From a checkpoint of a small mixture-of-experts model trained on Wikipedia: 128 experts in each of 10 layers, a shared expert of 64 neurons.
Below are experts of layer 6 (counted from 0) of a mixture-of-experts language model. Rows are named router (the router's row for the expert) and show model dimensions 0-95. Each number is 128 + 24 x the weight over its row's rms, rounded and kept within 0 to 255. Numbers have three digits each.
After each expert's rows: "comes after" lists some tokens at least twice as common just before its tokens as in all text. This comes from a sample of Wikipedia text that the model never trained on. Tokens count by the router's weight.

# expert 32
router:160136140128120100120114100118121138152123175132134117127086094090130111164098109158097130100114130141148135142130108175093154148136107079124160149129120129109186094150144145147143138135134141142123152141084152091150139158119087176128120122090149081150110111102161138075111114125148148112
comes after: "1", "2", "\n", " ex", " Em", " In"

# expert 84
router:127150139096133126121117111122155161126147156108123144161131132150092155092091083146094133133133096109099121099163138110147091157146141155104094094100144159132133171167091135156123149119086117159154108163137123100167123105126115149135146131135191121149071138155112120098146125141105126112
comes after: "\n", "\n\n", ")", "| ", "0", ";"

# expert 120
router:142132087098095147144182117154153132166157164114139099119146124104098126144116096148144097109120153095151098162134145153113087124135156124108126136086132126098162129114120165107156113119140125080086132141147092172151086167123115145115127098151099115155131114168137129113121109111137156168
comes after: "2", "1", " ", " W", " T", " L"

# expert 96
router:145110159171151102154112119104095107124074136085106152120155098153158160137129154109100123125162160151133156159164159112126143071188108100128120162115145141137115168101105120149096122140149139131096109139118109102103151119141100115132144160078136141100139126114129109120106153140121110101
comes after: ".", "\n\n", ")", " |", ").", "s."

# expert 21
router:155135134100099110100160091111137136125159090121141159129137136106082145139153130107110138144110112135087128137117107117121098101094146124154121082113153163157113167105179141125111101108091101134124178110144132097161141160094113157100110138108170098157115103142084133116142140118172136106
comes after: ", ", "| ", "- ", "–", " in ", " | "

# expert 114
router:158118131129153097086142148119155116079165094091157174145151145127120092129143120137121154111104146116120161109107137135119120149092115107176116103107143132161127091125133087162155153091125124150108138114137151119165129137124146138115096142153135101163096148094130130125193127106067119129
comes after: "\n", "|", "\n\n", " |", "| ", "| N"

# expert 20
router:096145130080108127121109121078162120108148157122158121114117095134098155117147151157142129133101087136155132121111108155162093098116123139148159116117128102126077150123184158149155137126090115152137142168091113097159127150102147159114125154141164132112143110092161099136135088082115128120
comes after: " | ", "0", " in ", " (", ", ", ": "

# expert 110
router:163165172138081115069116156159143111139144128143142129136128137109138145152080118125083167111158146131168118107132089122093138081148114128164126107135153099156157140119151102141154109103109152139102107107157139125171141099126160134134132140164112162134090132144136135092104128143132093096
comes after: " ", ".", "-", "| ", "\n\n", " ("

# expert 72
router:112120116143149106118129123134131175097102121106167161150095148120149085139135138151140118093126132128153160138083134163080124123138109086144124156134125128102154142158159153132171138110120100187114119114090127160166135149125144139158112110143094111144101129168091136096162099112098086125
comes after: "2", "1", " |", "os", " R", "| "

# expert 75
router:166137146100136100127088151157119087144149153107163102110117085087092108146108162145108104129111115120147098139122096163098118127160092130133143121134121082139141095114171131141145153127155137159127144114094122090163122129155118161144106118162165097142156127175130163114138104121152093155
comes after: "1", "2", ".", " ", " in the", " of the"

# expert 13
router:115126138130111163128103112075179117086156127082137161141118118103129163125145100145157152126111103130140102126157124120171140122080146165137105105155105197129137133141125167122080133136103110081129109111134156133156157155104154138104115131106137091169106115091118125112125117119144144111
comes after: "1", " | ", "| ", ", ", " in ", " ("

# expert 125
router:122124095074115095145096136136123164179172144106136151147176141109138114114170114128115106119148104103118107135094095127117088127147102092142116147106146102144176105096158123109121139124190148170124102117087132140161095154150147134105139149111157149087114129123118129127099119125105111124
comes after: "–", ".", " | ", " qual", "; ", " dou"

# expert 25
router:145116092157166134121138143096128110066106099084083133135100123164140127116149109085124120143157121154118135130187115138148177144151137130126127086132143119158131117139148116151103141142113137108143101126132157095078156119106131114174163130123179144080101139137138098112112128147101135102
comes after: ".", "\n", "\n\n", " CO", ").", "s."

# expert 46
router:171158135146153115140132146141104094137128179150122114085140080120109168118101153143132119139167132123111116147145159138094129134133104089088139139101149108132131160128072157168117106105112119133131138149088113094146061154115125136130179120141117153164117150155119134101107111111109108153
comes after: "1", "2", "\n", "8", "7", "6"

# expert 48
router:107098107097140125122117117149138120056162126143162181143086127129100128118163127124137160166087106082137121130139122163119135147143137129171144117163111138149143167116177147144110133107130134101106110128085091122146109156080143146115121140120151157135115128160148098098131117112086147101
comes after: " | ", ") | ", " |  | ", "; ", "% | ", " ("

# expert 66
router:147149094100136134061123116097180114122135061132127119123099106150119141123151120109158137186152155135102146121136105144133139118135116128150151135131097165133097161108160191166119102117116113174138124147109130135133147108124129138084123148140134162156114125114113087114161123116102090108
comes after: " | ", ", ", " (", "; ", ") | ", " |  | "

# expert 11
router:139122122101118097094094137109167070102164126138163165118126158145111128134110097161145122132137130098141102123104099107140089107101105131125148098119128135140122105161155175149170173122115099129135120142117099152161152127132183148131081152164151101156100137142097147131167127108119109146
comes after: " | ", " ", "| ", ": ", ") | ", "; "

# expert 93
router:160143132173140109138111108113137164135077134163114157160129100109089170103090118130111097105081139115140166131099132106122109158112108095148135092130172098137143112172121137121147095157151128126171115141135179108105095112109085126129159130104132139153100175127122131103130107148119134128
comes after: "\n", ")", "2", "1", " |", "Personal information"

# expert 83
router:109133088164169107077107105099170137153121129101167164126129125116114144096101106142133122108106128134147146151146092121165146086076120113123115108124118154092148140181132152157115152139102140135115148170108167129086129081121137145139161147132144106150112137096095150161143104136145123110
comes after: "\n", " |", "| ", "wood", "|", " No."

# expert 0
router:145129139106120097153146144148125111099117131116171130153157134134104158160147152093093158151131098166116085133095138102123100136166133114093165094142100096148164137107166117096113123088118105139176104123130125092172127158139166161100116081092139154116113122142132129115101153113112127116
comes after: ".", " | ", "–", " ", " in ", "-"

# expert 100
router:179086094140114105142112126134124148100134106125151135161143117116145104163120106155141136094109111132122136124109154115146115156077125110159084145168163102120134110107146181108120148123113096145113136161158108118167156135099121134080152154161110094171089144106129164100129116127144098100
comes after: " |", " ", "\n", ", ", " in ", " ("

# expert 69
router:161146095123127113145131124137139115139163173105157109144108088082100116159153155142096134097128126122172128173123143130090105135164092107158168106102143083147122135122141112143149113095159084134146180086104152093165129158147124141108143100107119114131127147140156146122121109121110104108
comes after: "1", "2", "8", "86", "87", "7"

# expert 24
router:145135117115072147135186122150146138106128121109161119143128150122165098117168141097115135152068120105137158117101141111088130144095130144156132113145141139139141116123107129098162122106107159104085113115104081144149156155172096149114096130081112146124168146135151145164137135094102130155
comes after: " | ", " $", "1", "; ", "2", " on "

# expert 15
router:160139139116111124112127104094136152135160104160161115116081132095103153151113132154115149081106148148129093127103107092091129128092109113148112092134120135148101114185121143120074132125123130120152104151123136116170172154121160143165132079172147099121104103144132136129133137155089167126
comes after: "1", ",", "–", "| ", "-", "н"